config = dict(
    norm='rmsnorm',
    beta1=0.93,
    seq_len=1024,
)
Below are experts of layer 2 (counted from 0) of a mixture-of-experts language model. Rows are named gate (a neuron's input weights, with its number), up (a neuron's input weights, with its number) and show model dimensions 0-127. Each number is 50 + 12 x the weight over its row's rms, rounded and kept within 0 to 99.
Before each expert's rows: a language model's description of what the expert responds to. This comes from a sample of Wikipedia text that the model never trained on.

# expert 47
What it handles: Word-internal pieces, ig
gate0:62 24 68 62 70 45 50 48 87 51 42 61 55 73 76 34 25 41 56 40 54 41 46 58 51 61 34 51 50 41 38 66 77 58 44 66 44 44 44 58 35 30 53 57 32 46 35 30 39 42 45 69 71 63 49 54 50 65 58 54 50 21 39 62 60 50 56 51 75 47 45 32 53 57 40 40 32 57 40 54 42 51 43 29 41 62 44 38 40 63 44 53 53 51 38 31 62 63 30 48 62 53 43 29 69 56 68 42 47 48 47 46 44 47 27 49 48 54 61 50 37 66 40 48 15 59 25 53
up0:38 81 82 63 31 48 27 47 43 76 64 37 51 55 43 44 53 74 29 61 48 51 74 40 53 45 67 51 58 44 40 48 47 54 63 59 35 52 58 37 72 60 47 38 69 46 45 78 57 43 67 45 28 37 55 51 62 47 46 47 59 72 49 46 50 38 53 60 41 61 45 70 58 52 62 65 59 41 64 37 50 50 32 62 45 42 53 53 47 44 42 48 27 54 54 60 44 43 42 58 44 46 30 53 28 46 24 39 57 54 41 67 56 50 57 54 46 38 28 38 57 74 49 60 76 32 51 53

# expert 26
What it handles: Mid-word suffix pieces
gate0:36 42 35 55 55 23 54 48 70 67 35 41 37 56 50 61 37 68 46 68 51 27 45 51 52 55 55 52 38 25 64 48 47 33 51 49 67 45 41 37 42 59 53 56 44 44 44 53 56 27 60 44 57 47 59 26 55 56 40 40 39 35 35 33 43 42 24 68 37 77 28 53 54 58 63 70 26 64 58 56 58 61 57 40 50 53 67 55 54 41 47 46 51 47 29 30 36 50 58 63 58 57 50 56 53 62 56 63 37 38 59 44 34 41 48 49 30 61 27 71 62 30 29 50 62 59 51 48
up0:46 63 61 41 48 59 44 56 57 47 59 25 45 62 49 52 40 58 47 60 69 61 79 64 55 50 40 48 55 68 62 64 47 52 39 60 47 61 62 47 66 58 58 62 42 32 66 52 50 27 56 42 57 64 45 42 46 46 31 24 51 72 49 51 80 42 37 60 44 51 45 47 38 52 70 48 50 53 47 52 47 40 49 42 52 54 52 32 38 62 52 52 44 45 49 33 61 62 50 39 33 42 27 54 59 51 52 23 46 55 32 40 45 48 60 44 50 55 40 66 41 42 65 49 72 42 49 49

# expert 20
What it handles: Pieces after initial T/W
gate0:40 46 55 42 38 30 36 58 55 61 55 35 21 48 64 41 72 54 69 46 50 29 58 70 34 56 54 40 59 48 27 57 29 52 49 51 60 58 41 45 36 40 45 64 39 38 37 59 46 45 53 31 65 60 42 28 48 53 33 51 43 29 37 43 59 40 37 63 42 40 64 45 41 56 49 58 66 28 46 51 39 70 45 61 42 55 62 29 42 56 38 58 57 41 41 40 54 43 55 36 29 67 29 37 30 59 32 36 46 72 13 42 64 58 43 75 33 49 39 69 27 37 47 33 43 56 51 38
up0:57 39 78 57 54 23 63 59 78 57 62 23 29 68 35 37 59 48 71 44 54 51 45 45 37 63 39 66 49 34 44 52 30 60 41 57 56 70 67 63 42 56 58 57 55 47 43 55 29 42 75 36 47 61 47 53 49 52 57 57 40 31 66 54 40 65 59 62 38 61 61 49 28 47 37 52 40 36 49 52 48 55 67 47 46 66 52 42 53 50 61 44 39 45 40 48 43 21 59 43 66 47 29 50 61 43 38 52 43 46 48 64 59 29 42 68 31 55 34 68 57 45 35 34 52 53 54 47

# expert 52
What it handles: Word-start syllable pieces
gate0:37 55 37 37 43 65 56 50 53 48 35 58 70 63 49 49 26 67 51 39 46 42 48 57 51 44 55 73 43 54 44 66 53 48 73 31 42 52 23 55 57 44 46 28 68 56 38 53 54 65 54 32 44 45 43 55 46 41 35 47 34 62 44 43 59 48 47 54 54 60 51 44 44 40 78 47 51 60 52 48 42 23 41 52 55 40 39 46 40 49 68 57 50 60 20 43 50 25 41 64 34 64 55 59 33 45 48 45 46 68 45 47 29 41 27 61 35 41 55 34 51 56 45 74 55 40 47 76
up0:62 46 66 60 60 38 47 59 44 43 45 37 33 38 59 40 69 52 44 49 49 59 32 62 58 58 42 45 31 60 52 40 24 29 62 41 54 62 44 58 60 46 51 52 57 46 39 51 56 42 31 36 61 47 46 42 44 42 28 33 63 60 69 58 26 51 40 56 36 57 47 41 55 42 16 57 56 59 46 57 52 67 50 50 55 65 58 65 38 59 38 51 55 75 49 59 57 55 46 39 39 44 55 43 61 54 49 55 50 53 54 53 41 47 57 56 67 47 46 63 43 48 61 34 41 38 55 47